Experts of a small language model: 64 SwiGLU neurons an expert, a variant of Adam for the experts.
Below are experts of layer 4 (counted from 0) of a mixture-of-experts language model. Rows are named router (the router's row for the expert), gate (a neuron's input weights, with its number), up (a neuron's input weights, with its number), down (a neuron's output weights, with its number) and show model dimensions 0-95. Each number is 128 + 24 x the weight over its row's rms, rounded and kept within 0 to 255. Numbers have three digits each.
After each expert's rows: "gets" lists some tokens that make up at least twice as much of what it gets as of all text; "mostly gets" lists some tokens that are sent to it at least half of the time. This comes from a sample of Wikipedia text that the model never trained on. Tokens count by the router's weight.

# expert 40
router:151145111104129080145110125072158164108106133105122145145123096122166103138141128137163166129099121145153165159125125104140141135148101135151110129102126076119096152131136141157121151131102145097127103099114144103117122092153146154109171144139177151121103104134084117135151099091094181134
gate12:088158147138137079118112115137100096125147137119108135134093182078151120181102098115166168112115160144122123135113128121154089145098110126111141109126176134183105115133141129104151141139177068090120126156118111122151152149126131152156116126115094136103150164110106132108119113129128131132
up12:122156115160182110106114157103145172134126144118182163108105123148096083180132186127142136147090114133121126082132144120139114119118142118117131156127120120124121130105119121104141106133105157132094125163124128122103125126135161137108123112093123157145113146232131136136104125125123099106
down12:123122096139141153112159117089170112115123088081099094134149122152172120069155101126091136162124116148139151134126135117120145125167178134136129112117124145117152142159144097111138130092114137105136163059122117138097137117136143098144120095140148107127142111100149127107161157172122084110
gate13:130137127153081113071127160169097110133127104141111134083137153170134167159146152112158165137134136133126128105124105149128125112108116146115172129115127120096083118124127117139167074154142111138179151119060114135159099143098132115125123122140162140127162163158139133097107121117144127162
up13:118128144069110121115156155139117152149140132129104144067157153107139125114147160129135095140131116168133169089133135131118121129142154138118144104115133116092136106131136126157122131121174073151174141089146134127112123126147114114107149194174104152091128143100132138058143130110107129151
down13:139137168097097120165129148162140115100114126150166087142123159100135102173131131111140157096055123137100126123139102096136166111160090153132181149142108135110090097106138126123138087090125109143113114146110146119119102126134109163126101116131156121178146155149146157140102120132136101112
gets: ".", ".\n\n", " The", "==", ").", "\"."
mostly gets: ".\n\n", "\".\n\n", ".\"\n\n", ").\n\n", "\".", ".\""

# expert 71
router:175121094138139124096145142101127100136123116086120089175128086150129161130164162141141122143136153165135158154104119152137133170148139164134144135123112077098108130131122094130117111150169118152115143129105131160115122098124153109176106075125128100089135119100182122134105138114147114169
gate0:113108141127154132109130142091126111116136135157138119107146152144107108132161146124096105117167141156097119105140120086136084123108140132112112162168078127117125170125068109213148131152117134168110103110157110141102104138115152122103137094128095133144103159161139130135137165160128114160
up0:102160102098086081130143132128161129125104147141098117098173189107163130159116125121136129116152118102098134110143125103109137083108170153104157157167144120108101089130123107137132155089137107142140126143115120146163120121083129136125133085176168141132097132141130129131129125170079118132
down0:143107141130121148123110096142091141150129175166109119133118136173198146142152168120128082150140091143127148126130114164132145114103174101157143110126149139130142151160125137104155153113117111126103118129155150145071132104160117098130118133126097056155147121154138154154115111141141167134
gate1:115128144142088123123139121134150141100148125147095158130129131150152078133085153117125163068076130132076100143179091103153176140105122078100165110127106141125127136128072126131165137147140070130144123128169128132132131115139116128149113098151136129134132126112151081107123134116120139142
up1:106132093121099099119122144100080093135187192142144094129129177161131149083141119124168099104107121065095128137111135123101143156173107127140136115121100120089162113121139133152089157092118150142123132120157141115124134114125136123151136176125155115124128123145127129104157170124126124144
down1:122089103134150127099133143148099133130099131147108108143135126149138160108137132136135078175102156157135115066108119140115118108114103144132129107135104132088105137109195123138161084128119166110115142159116157099169127162085124138144131143115115108146141160141198131115120086144103146141
gets: " of", " with", " in", " to", " for", " at"
mostly gets: " using", " provide", " without", " contains", " Despite", " received"

# expert 26
router:174116151132151110132133138082101126153142084113133094161138126112139146118118130111120105111088106154119119134108153146132146120182144105152167114165139174127146170124131152084137137133110143130129169119121135174137115131084133122082132093174093104139116137119089110166138086161149118158
gate2:121170111088148145122079125110172112155171135113129146127148100121125119086086146151120116094149090139142178163128109126125141142109124101167087125108109120126165138131118141144128088115102072078117176160156134133099142143111128121175089139159115115133140146140135116155126113143147115141
up2:092113085131119100149082143115112095130166138126148088170116120149127094152099132147125127093127091102159115134106128172126103127137135143128144092167134147175157137123164184146115103150149117105176137123108119136110107145107149108151135115147100135080123128109108070155116122142133103159
down2:164115119158138088141140139115100168172160117115135120088123149084109146135156110124120146142154118153138088096158151169109161117103136125126104151112127140121172173181109111121117163145153128076185122171130099146110109131104095109126131128112120144117127138122082129137148098154108147149
gate3:134123145113138143118100164109149120127134095143132109118143070153127098135109090130082167106120110164149128108135143107168103120102105133127121131117153141118153092127094166138139159087140118183141104131086140156144110130117190129090140116107187162111117142148098169163124117136133115127
up3:117092153117172127123130085100119124091119135116184150147164079114147090147069097143119157097137134128135124142107103128149123122128118159126146118111086146151123150137110145114157119112140104178135129117123171154127142110143143119123115102170123161110137143109075190143115107130092153129
down3:136170122144211119104118132153116172123095107150132144164149147110149113141113120162131127120132114118142132113124107111144086149134129099135152134141095139065130083168072155109132136121131113117115075139099131136111103140117155146116122098139135175154153142131103163169119124126130103161
gets: "ed", " played", " used", " located", " based", " served"
mostly gets: " based", " located", " worked", " appeared", " played", " died"

# expert 54
router:169151145124126077159120108092115138141121099111094109144111128141156130123151121102135125123158140182123144178117094138167149186131115165142149123176115099136128131123098085164111107128142108110151135102140103167121094147140132135126093152109141150117117136085142108117167108090124172113
gate2:158133145165136094142102137131132109150124111159196144068085112110126128140110124117148104147096118139098090123164131140154127118174104174119095159139143117181123100136151121112148112096120113115113143104135095137151107167083127130131116155131132140126129098156097130116179095128162136138
up2:175118131122110107093155139142143120089148136096108148138152113126159159078062142101126100090142123150090102110158137126103108136125178135122116126143123149101160131130127124112138169083139126099122102149136133164118147134139079104085144123138143107129097097086128110116088145127147168152
down2:093098103125124141111146109141124100144144141127101114110129166116083098089177153122116150091109162108158151122120135158153155122090121081152119113118129112145115114046141148141112090154123101112145159167111170088146133156134116148110116099166117165123112148131116097133116122103134133131
gate3:139133169120153146144127086085161128128120136140088135137151135146122136131144080123097113153172086115131073143088087135117113084129136120170097099126105149151095153129119138149159161124120105133137136152137113120131111092165153158085152164161107121110152132128116084149096123145123146164
up3:081148118099127094109073134110106096166185112132178072133132153098140130147118141104163138118121123141088159127163128114131099150175075124117093142126118093157110151134180124139117106125132122139106158096149111111147153140092128117154130138118149143120102132147114135131177124129125110123
down3:151130122116083140141177127118113111081136150130091139141207107146116141142138139113087157139067129115118139113115136156107121116133104161106170151115088120125114119134107145122094120155133151105149130092091104130156164141171152113112126150134110112069125157132133141163132088130126128144
gets: " the", " of", " by", " with", " between", " from"
mostly gets: " regarding", " using", " the", " developing", " between", " involving"

# expert 10
router:110168127120126143170125148142182127142135073132086148155132126163109101131144119124097160111146109160088104120168118140142129149141188082150110100127144134131163142131150125152132109122105081128107135128115113104145120123145116131139120156106110166121171107101100152119136068142163130086
gate4:156138132102161124169102159124160104106091133144138147117137103126107060137174119121110147118105136127120139105147134162154111122140123109101181142154148110126144131132077166119081105109127122159093195117161109115101122157127141125164123126108123153140152100127122174135128113109173126132
up4:120136126125134161135096096106120163172129111112172134101117104122152141079137103110119145138135097112139145127130090094107094103122164101147088105110119129138133090125147099085134131138134128099145111169113115167128126145104138155105115178085147138160140080180121115178106091123142133146
down4:116129081120138105090112126103117163181126130139086135107151109137129143129099120148165146140128177095133159115147150145106151146103155153141114128085125095135076160106175094124109109105103154154113147117130147096121134075148130086170110164132131108101149141132157116120112102103153120123
gate5:120123102158138096168102132107158152095158126110087146179117133120157131133106130118098173098173126164126118099114159131150110116122138125145143148153143191117131162123114114076093126151111128081108136159099111134095148107143120153173120094137121130129146091099093126132126107116170140124
up5:158113136093119116141131128099148126095151154122132109106173122100109119151122133144143140113110097161119155115093154126080106118163161141159154092140096118142097158145151121146130088135095100126148147102107145122147170111189132111202163099149104142099099130143111166122147115132137127112
down5:104152096154140082135126116162135144089159114145159123138086126142124114101120130127108150106122083149149125154128132093090091153110178131150126150135137139061161124179141092078126114111156115106132089131140123195120144103094137136098123120156091130143105135106118115129133117132137142124
gets: "20", "19", "18", "16", "09", "21"
mostly gets: " century", " BC", " Olympics", " annual", " centuries", " FIFA"

# expert 13
router:131121146039151147102143131107094149129141137127092149123126133111152149129126120141124155077103133103133089131137113132140160105142082132149104116163112092143151127146149095151124155123135121181098111148122143150106145143130131125155122148125095152156143134170114179105125098087160144083
gate3:139095082112137108136098148100135092121095125112146112128130155124114133156117117152090135140104132115152154184126124095086125107091171107165122131140161153135141183147109136130135125132069141127142126128121162164156077132122127102113123094153117132172130122113085150151114106145145073125
up3:125124139113139131105107171109157095122150123132172096128103129154099108090100125081108099131088156106120112140141095133130106164151112127169077139112173161089140093132128122118159121126084109141132113142149164113116104123134131101122145125161152182136147096147166143156102116105157161122
down3:153107147150102119098099103114142118138154127141140159142126142192171147169139159113112114080118117131146125156153162113138118109128108141132094110120119146135147140172192125129131120136130104159103098154165121109135094113152137129182135146144093165096141153154118123114098135068122134096
gate4:094133131124074159118131108105152155144096143124138135156133163138150136097108130124091149130145183159084130101068116123167143141138071125147146124151130139156105136108139148102126161120072108119131168132127122154127111102135104098128127107168138167132109148093129104175117137147100150136
up4:137130157129155143116126180137169165126162131149147119113116126103103139093108152138134119134144175120140103172116113118157150097161167109095118153121127140080117099105116135093094147121111104146107086162175136167109144121122124128159152086154133157145111121128141132155089130157095178119
down4:114171188154138088172143145148112100128097152114131106148087130102124147146144146120100127093128138124158119153136127137124104152128113136135091150127139133106144106208127140159105174116124151122122079141103102177096143136089099150126150105120092148147114127113144130143135131133104141177
gets: "'s", " his", " its", "th", " their", " her"
mostly gets: " Grand", " whose", " his", " their", " Second", " its"

# expert 78
router:134091067131122168098160105144160128147135073122165132192112137131117137137122132141139143143149150127114128105112127149117119114102122148145116163154137137081106136123109158147117127116170098119123130113126161097119139162153127136148130161125183079139133104126067139118133095093143136086
gate0:133105125146174116102173160143112121126117127124149149156139113140121143091101165117153152119103169173120126118122089124119116092134129146133179153151166127115128116117134151094134097108128103070141119158115070116100138111133183118104132146154136161113122127156097100138110144172129120078
up0:123075139107153140129146102129121114106094121097141148162140104187124162154129169099130112118075119129102172099100098123119117161134129067127145127139145102120144134135147106148106101129130094148115131169146106164123151113155127107112122154151146147104084151147089106117142164112128147082
down0:085126124153086146116138084091156108104167142160158134129108160153129124103108156128145144110131172097083104146134114109119087118156113097130091115126154117114094133162172109117144109090108109133114162074153085158115110136121130118115130142148134132099122143124142110143098173153091127101
gate1:152115100120068151136113124200134140185115123144146159125130126102167116143158109129110123145142136117098156117086147159110121085086123127136113110112116161131122175129124111141144114066089111136124114119149173188133120146101120161117093128148113118165147110121106134111137121115129141125
up1:128151111116140164113131133146121113165142114162127119140139103192131154172129138145126100156138100131102152099137100093163120128135146105156095112110070126128154092121102104118121121114127086160111106135143084126120132122123156179142149120052135128143128121084135134164121131155113155087
down1:088166099100102094132139111125147157147171169170130162126083185089170115148124100182120141135171139102161095131158111095125156121102128132121112108127118153113124133110136122119105126103145112103149120075129123121113131153127129148138127103152120139150129098128092086157139111141164152115
gets: " one", " first", " part", " number", " second", " some"
mostly gets: " one", " because", " half", " number", " every", " some"

# expert 74
router:148092122143153104130130095121146120141071141145080130103136148148156116158106138100098132110117086111164156130146119167148127118090133144166108178181180136126123114150164104123121115126128139099148143133096146130093115161153139109089167124149144164121094136128115119097108126081133136101
gate0:140155077160125132130133141129172160099109162153150112145138098124122159114153107113186185107089154120137134113106123117104131128148143151128173114114147145144110126129123133113080122111141136124118138115064139128154135117140177117143098091180145121139100127122053125107118124138106131124
up0:156091143121118104079143120105134137123162110091113186111159149103125097155095154095126103113133085153125150119145117151120133094143103136189139156176122085131144159128107133157125163149136105117162110104159117129117098122120125106138125154127158131138152100094136162132131131128179124171
down0:140093125121089116118128158097111114135115084100132117109163123099111100092105144119148119124123132149117148136146097140172133129100173169135135101164145158116136152057135160103154172143105104158196147113158121122127096115128144126135152132174110131111136108112149096127098136129144167129
gate1:113141160165137102146097145141176094138126123095153115108133102143125137182061115149128144117092109128119138134154112131150086089117166127155166139134144180148106125125151135117133150106138139111148109160104115146144126113097063113100124135146133165152119142148085091148121112157105133148
up1:101115130140111099141075133134153117138133156099136141118077117132144134160147107145135128126095094124136151128121119117130107158095121115194145152135136131107156124146136108116151162106123114065142110150125126152114100137059155125130108105087119177142128162133079124143146079127121172106
down1:120111132148136169140157089140144098121138167129118136085154122124107101134109144162130142103133151141121115137123130147155148117089131093148141203116134127106114106125119166114129165129100131142144109143099173112128124142090111152120167177156140169108116128136093109089130128121067105177
gets: " the", " The", "The", "'s", "the", " his"
mostly gets: "The", " The", "the", "An", " (#", " Its"

# expert 79
router:117155121114098156167141141145146149113127126154143132103116132146117168076171161139139173157148091121135132145092089136108151081124133121103172138108154113108130097114148101078115144132169138147129121123104118071111079132090124128134152117124108100155159150148158120103121103136105162112
gate0:100153061139109108097149095156113140100135104118140104129108124125152150155140152140112143111161112163149153133168155138115086134119189136106129103107135105149113117093161109155120123147126147145138137144177178112143150124118181119122088152102144113104123102150070141113152141127109117118
up0:174107137071122073121127129157152151143151121122118108116126100144138110151169095155121136091123134122133095077102158119108091134126120107138144110148118106130110128121157098099102058147141144131126157112161140118132137151144109167127148179104177131180107112111136163133116148118130120139
down0:129125098109112120177108166127104089144159140152067113138120117116126183109131139102145153117102130127098107139107083112161151102131148168159145119151128108093129104135144111188086118136134191116135128108135162143098123170117159140105123120144084131113133136162136110148132137114104109118
gate1:095132126194135148140122170109151119132136093093162149135078112154142136131132125072160130141122134164149130158108108132115131144146102139137182121167112116098106153113107108119139139144103139093107157138135087095141151097123081164157105141184139129130133122161149137134122085140129147113
up1:133130145090101129145132107127117106145116129134116084154161137167141131134147143137071112122139146123146052109139147154188146099120098087145128145088134147145107115142129167152128124107094112143125108110112144172119122157143143091103155074114109137165109119109128108153102145104142111166
down1:121099104072102100180143120130170146142136098132100080133146130146164170159083121076127114128131135136154112133119092132157141119112137141143153142113148110104109114128147144164118144097119131109160150141080107130135135087158112104163133161127121152119148155118139089146112119175161124089
gets: ".", "0", "1", "9", "4", "8"
mostly gets: "°N", "°S", "rs"

# expert 1
router:154150106136160123155123144104103133119087123116136099149104113102136123120145116101163139160119178180131155139147143119136130141127142138125135145106104120137100115128079138161102146111150115141139109147137117144124070117138151101143141100121155176134100129066155120216141138107104103101
gate8:151108160091125111112164118144161106154123111094107110116067146146116139111122069135086135143158138109142122094099106123112104169135114171140098139149205105138115132137115151155129137088123147125089163155162111139080113128162105107151124147101138113131133112122143144121129125137092125142
up8:127175121132121121137085132143086137180096105128169104116126094103105074146150145096134144143175170094134120137160093155156118133105128110122128118103102116161136131123136086106130104131137116148122115124164133121159129171078128152073141114117128186149125103149130134141155119107103134118
down8:174088135091119117110136108178132091098116122088116132109093121160128117099092148134106137131155100152121170168116139129124176088156130146179172120138115146117126159105125117108131111145122135130120142125109160110160112112107161100102116084103140146154131095076134153121098135142105129165
gate9:069122116119148124147130152126120101115157138167175170115074134136121095143127119156130120098092129129125182114099104084185167163103117126125113119111119110150150094133129129150146134131116149142114172157134161112130130129119148114140116116167161117155122148174069114121151109143108130111
up9:086123111095111127070139132123164127135131127144148140126149150158101139107106146100144084106165169136096158152134115107091137125101114115120117111162153145109139109127131135155134177143144112124197142158155140140149105136106124150086119150134130114066139123143112079130113110119135185110
down9:122133061166121143153137108152123106181148148119115110110125124132171143122112139108147132117106108122110135166152155146134141145170157125123092101115116133156118095154121114185129135120089113160110091095105148104106095100149073107131084126113138145111114118124167152147151176149125103136
gets: " in", " of", " at", " from", "=", " on"
mostly gets: "=", "From", " at", " near", " From", " in"

# expert 63
router:156122095106163166139144092122158141164123117123148133171113106175148123117162116130136155125117113167145138127158089140149119157087154112150112141128126118101122153122141099105107112093127096094105136190154130111089099086122140128129139159102139156154162132096141118121103100074126160115
gate2:102133088109154115116105139123132148115126145133111134140114106138137092105145106151080118105117104121143126084148098074172109091110116130131127168149140165107112127138129142117084163134111148121194151174149185116121142105139115099133118140154119170147114118142124120128099142150177151085
up2:131110174135103115110165121124096130123117097095135163124127146069129160135149167097147129130138118145112127177099139144083161138176143124152136121127132134160160136133130106165136125121113123114092165120126065148144134121121102115134121148126132098185142158135103130146124105134062120174
down2:082090113144102131172141090160151152159136130118128097119158124123086153095107107143134157147114161122120155114096115113117125120131121144137125145102171099134091128048116156163143139107159111153113141149110128089120142113102145147173102147125149116123135116134116129116168158111066137138
gate3:093076129067140101098145121133153167124153131159141130116149107129129119143126115158113121106139120113105144126173114165072108087125149152139134146097101113150094162128113127176095136125107155121151168089127124104140082127101170096118129150152130147120138128158147186118148129148135130118
up3:136126112126110156138145093138187148133105118177131123136167080121161134142110129122121112106138096101143068167154098110123163117107146131143125125094118126137149161131105091098116123096072118109147124125151107086136108164098174155154112131165121117144158126078152142129121110147129140154
down3:124107080137138134134101099132142124124154160106139124171129176154156115134154131140130126132138123155136115111176147154122118108126168108113099176098134141153096075112123123133141098139134158122122130126137113082103151160143096129138118118151120150105066151102200117155081109137129141164
gets: " the", " his", "'s", " its", " their", " this"
mostly gets: " entire", "By", " next", " same", " its", " previous"

# expert 76
router:125147152136140112150134093164140132128130139159098126153158104142166121106183105081114128087113130150131170096127107144125129141129125116109096045121104113156124156144136132136159122108128117106149089159147153138132136130144090127139135169105129149133129117162148134058120106129091155095
gate0:181115166120116125152097084149152093110171118128102134137172087140152082104134130161103120122131149116162144130133139124099115108126170128098128109157125109177145107111137117118142157127097135117088138127159137106128143085132102078163107149140128142163112146120088185103125123136137153121
up0:149151120124108156114121161102116159168101139114131107077117168109105164143124150110140115132126091116109106141161136116118141169150091135173148134087112116127128159139142146134118133077145146179152132150102104140123115121046140091116155122097113128109133100140154122133113175124154097133
down0:117117123145187142126132103118126109116194149156116111084139076126155121131125120120145192151129176183134119154133138158138101121142144118078139144109128196128106127068110147112095125132109129110129132148134118156140158161118102131161135114133119104118126111106087123117112138149130125130
gate1:111188141135154101137114141133153166102130134155114117143116111142121174088150103117130115135130134123171078137139148136122169171144137128120144130103127126132163123126089124110106130066117151118147095169155120143108117081153112166147114105132110080119129120115126194169133121149149104150
up1:111106146120110124064115098126147098091095085103097167142120164137138123144126147128092125127113154149122133120148156140125143122086134131155142118171118105136114150140191161136128147136125118092124123115148117107184115181131123125141165123138129188153132154090136118089156111091135147140
down1:134122132165084124133122089119131129194109132096145159153152147084136091135151148110125098185076111140102120157122109133108104123145146124128129135100106164151107097126164159152119121094097119113146144132130160113165151152115108117137111136117139145121099129117111121123162049120142128092
gets: " the", " American", " British", "ian", " The", " French"
mostly gets: " British", " Spanish", "American", " Russian", " French", " Greek"

# expert 20
router:121152128137108132141137129124156125117125117151172117127103124147087125057110125127127083120157099108133139122160149155121125128134073177121114117117106121111128130095106118151137130126126088158134132077110150188148103142080115113177143148133178163154159131134167093144111131137095123124
gate1:116131118124117095117160099148160095089141105142157080155205083137123108080107100132125126112114094125174118119138109079151126147101123126123171137165136134130106141121138130131082129189141127135156094131148094151152127112123104117147123127136166133145137094152105137140129160144118143146
up1:110126203105123144130131089115116155120113095126130100167115122153131175150108141138122135139132114121164113118107163122086163097093149128153089125119097125079161132125148144101137117152192133127135140176135140129159150104128142131127088100105124124108128093117157161095085136148108146131
down1:130166125117146084132165155127149131097126191135140090106155158131092103124143123130120142123157143151145147152147140091126106114120104136123099161122120143162092098087099108182155150099097084148126134089134118124115122145119099136163119121166156134135107110117167111164105158101129117168
gate2:146119129154083117141132138111129183132083080119158170139117126139165117123090113121088160108122124091098106137110122127147159118153127143122118123178104116162072175133098136110144108138121109155111126155171118140108136126120158099099135138125109129113106146099096169100129147176138138162
up2:147145103173104099128151110153083169101106113135140141127152097117094136151086120158128127118108127121159112132130144124154152118132101150105155137143106138170087139129115072112112161131127127136134114105125122163124121187089147159101136113151143177153097154086124147084106132119134148175
down2:128154134095129148106125169155116183049123129139149178122102129106114099126129104123120136128127131135126115107131192077153120121125116154097137155151137112140112130157104159165155139125081089103138143132102114126081128133085136101118181099130119134126161127129140147137135133123152107158
gets: "-", "\n", ")\n", " •", ";\n", " Born"
mostly gets: " Coordinates", " Website", " Binomial", " Genus", " Synonyms", " Phylum"

# expert 23
router:116167098135143119122157068178132108085128111136116164115155152107160145164180119109120105102151111102100068123140123133092113145116145123103122115151123098146135125147140087134143119163123086105116128128139109097093128171144134140147158129171131165144143142121116135164119121094110140169
gate2:151139120160143170189105154101157088119104133127132122131127096136135121113101127150116103146145116103110096138116182118133129157189137108169120141120114156110119116106146139151091167158079127144104159141093119130084120097132113123135124148121117163120111107154090092158163162123118137093
up2:160164106162126120174099135094140104120154130142111171104125106144150141125108085154122128113139131126113124129105130109139130116168122095154130146170133160115132136117113140100110160142112168117144153151094113100123113094115085106161100129103154134163098102168118158150159162118073184123
down2:138100076119114126138131080123164110152128117176098177124104113160157131148129110125130109106118125126106128127134145116101096125132144133113128095143111132091146136175152098175150099162150153123102137112109054069131111123107100111098125107113161095145111166135125140115117157146123103117
gate3:119138147169126153171097172152127117118106098162087119136114103138097170125128126115139139142140119167142111179119105093120168130104115138135126134130136141098105116129148139142151143137122091099068105169112133106142145109076148159144158088104126142144125151169119150111140107170139093089
up3:153158174128115127130145154109120109134135103129102097146137123148144121149149115190124111130118119120134161145149117115136171084102125150132143133072133105138134121136130124151127111096138168157105125122069154142120107149122149096108110144106169092161159125153165078159115138156089097080
down3:150130154092129142125149148112125141103130092108133129153118152121123140116087145140112106164123113081140161149101098125129168138105079082146139128082119126110134114081193144147146106128175120111139105121080123144105154133179164135132134106109069120141150124124157131107152123099125107152
gets: "20", "19", " ", " the", "|", " Best"
mostly gets: " FW", " DF", " Haleakala", " FIN", "×", " MF"

# expert 32
router:156089103161129107129115141128150184100140133104100147139124146174080138168130147073133105127132150138136098111104176152104076137134138159134136166141136108121138120128122119110127126089102172107133105142128135161135088095089118097116164101135148101124079155105138107145135117146155120140
gate4:141100138201135112128181143139147138160088148131107145138137086127104089142133132135137139094113172149116126135104131111154154122102089090128134154084111183120095167117102155103137144130104135127096119144140094131068127095113108152151134127140108115141133122106135131153109154126131181138
up4:151080088110131089146161158121109110123131150146112137098090126110132153118155119168132135142108107179110153126170138109136152077114123131084137138092100155099112116136167098102135144107126111149121104080116158146149111128096144149189143146124119123103081136111131156137137141125135102089
down4:131150161143125104107127166141163151124143156118113156134102133114090124164143143115127109074111152110103136160086145131089125150143135150127151172092190100139150115133113134128135098130089126129125122156113094118142161112120142163173060140121075141127121134122090149131097113128136132091
gate5:114085163110149174177157145113111145114143148134135155145167077124170111100153117144101128120129110152153114140129118119171137111152090146163143122143115102145145157134107124099138150122181123135101114145149130080116100142130126159138114111107104120103098149182084123159100117119084127143
up5:135151120149148187109131107194139130133114083104144108122082130102158130106148119118116101138092082153138138132114120118131120093119163144137108162159134124089113099138160121159180123112157106069138142123164136121131130156126118129159129127095149079122105130126154116126075112139157126142
down5:112127128128139135141117158158159132122125105114162073143101118138184112133112100118087077119132141154108101109162179083159160087146138139151144166116181151110149133105130108144146111064138126139133102136144169167103110117100114135149101147147135101143145128122134116128131160128122132096
gets: " is", " was", " are", " were", " be", "born"
mostly gets: " is", " was", " currently", "also", " commonly", " are"

# expert 67
router:099116117141130192091131095166137084146148155113126130141146173166105151131117186136152104114142133113164104123135073155104105109140146140150132133100166137134155112143128085115118093124140142134149131114138095137090140123147147117119137173115085082135142178123097105115118115114146125150
gate0:147120130100094130121152163120126095130125057147146134139087114154164123095162134130135129120162135162126174109091123111141123094152148168125110122107135151119132123114143117136147112145146124137059148164096112107086183095145117106174128128133178134140121146140137105137099100120140098140
up0:091128102145119124142131093102146117113134119145111151139152134135099096156077140091135156100115152150104085119142143146150138106121172134130117103147110179134094166130116140102144131123118160138129189127098078119117134131166114110162143124133090135126123119127092150132157122133141204086
down0:143121154130134143094129115164103149123109111113124181117121098135132103147116105103151173149111162130120160120082124163047138115127117173112134125116139146111131147110094094140100170144092120170128142122130098114082137115133135140116118141145183133097169136178118148122131134153115113101
gate1:114137102128114139128143135121135134181120142148155100118091064178123126131120119153104134112071164126139145105167099124137141147158109120102129126102125088065099139117086135115078100115153149116119123147160160116127163101196136118117148151114113105133132136163147116121159128137139122127
up1:144125143102124106145101153124104140066136127120123106141154159084151080119116127080141131124131122141151121139107154149113146157121148105103125123147111112164199127153152140151148173099107119141105136137127127165118093126086117099118106100129131159104100111086153140153113174101097124169
down1:171146130126103125140132123115112117118183154106124122129115151156106147112150097111152153117121182141159113156108099092133106158140134109113102114171153091133099154127143115143101123104147148098134135140127136096130127156118137151121119125088104109113137116103187178123115152166203098101
gets: " more", " most", "ly", "6", " |\n", " very"
mostly gets: " more", " less", " very", " too", "ically", " almost"

# expert 66
router:134159113139143106105149096136091081143134088131135107181142124121125143144178126100158104103088111145144118124093134151133166142105098137109131151110201133135125148135114081164080138111115104145104100079140135130111133153155118143145154143122128136157166124147136108109112135169098147108
gate0:144116135110160110097108157110150123122094135109126078119149072173085131126155149133133165138098133138136153173114142143078153126148132120139113153119124124108108140129125098105128108142163120152122121092055119148116149080136138094140116120169157143127127143114133187127106129119119077139
up0:152156080128136122108095163104139116144128084132135120132153101148113143152103151102138139160117118190093098116137106130156132132092156125135134129161108133094164132128115120141132108111135110157125114167105107134092142073103140148141137127092133113103133184118112152140120181150066142160
down0:113132125095120143127154160136068111097159092111123135133109113113121106135165159122119148093132175095116123138110083175136098121088177080108150132121139088148119163143116107116138145125172155139157141127162132141105162110149125173114169109152126105122117147145154159125106126132136087143
gate1:114154131152155140113120104136112117140143092131146111129126102119109122127144095165156130130134106169099143138140156097117087158161128097170136125161100087097123120120108123158093142066090100126168124125164090097133145118150182154128134188144105125149138094111113135141134118178137130139
up1:126113121126183094162123121121120117114115119132138125156126085103127151117139086168095145147092105129132124122130161108123122124161128169134093105114117123112089165130152133106100129128099141116081148156207125101142156132144144126101148153145152130170121108080170105123138091167130112149
down1:172112189103104157089167066081126124149149152134134084133136165141128138151152116099152099093140120101158127116117118123087095124119106139111169132120132122140130132163120109146127170166141128158108078127161122147112129108168109131145164116075150124117123144138125121109126129155148119120
gets: " of", ":", " other", " two", " three", " many"
mostly gets: " many", " several", " those", " these", " among", " various"

# expert 81
router:122117122150106137144154138149177094108111082137132116173103114118084121099092157144177127108107148114173143095163130119127118104138138164121120115140118136171136143130117129108136141175147094122122161108124117164117125138071152112116140153119145182149118113110131094128109152119151176080
gate0:137118151127083113133135131174139130118122126123173167094149137102138141115106170109149116127086107156143089133117139087089142107141096124137168127121125133124127131121121103141139106155100078109154136127126143155106078146137154130124127124176128139115144195088077143139130097095180134133
up0:154096147121137135083053115138074149142095129112093084093147180099127114110150116127147096147156145150097140151165115111125080128126151118165102133122095134151106100142117154170129148118116116128168102131092152106155160085133125151120110140123092118123130138148117148108124125124126144126
down0:165131131111135152115125147138142102123143145120155140115114099105128137115151118145160098132113145090141163096115134098145153152107173080136107169122145154142130116152139115149104173098093113115136156151096151091116175054126158106086131103135147166123107128150108105143132098105101092124
gate1:124096143143129071123128149147116124130177124153099145141167118126148149128119138114140109100141122153132131145131140093122158102087163133129115130159105125130092123139124136078122164098146136082133136136129114132192147142131132153159133153119117100158095140101133137101082035154129122140
up1:136120126141186065143119144147092148100178145162076097147169151138129143127098147149128131141126167159131151122140128057145098121119100130132077138145148115161138123118111125110112136150118122128135103130095124138153141116120104178157123132127129117146107198126120146119129093103134133118
down1:131139207132129119096139132129155149137148168140133101138083135157069120167110132110145149095158131118128134137130108111113110106114124135117166111132149132146088169143129128120124147099136171143104122120192112124139139150096139116080152131131121168124147146119095125156134186120088102139
gets: "-", "\n", ")\n", ".\n", " -", "\n\n"
mostly gets: "})\n", ";\n", ");\n", "\n", ")\n", "%\n"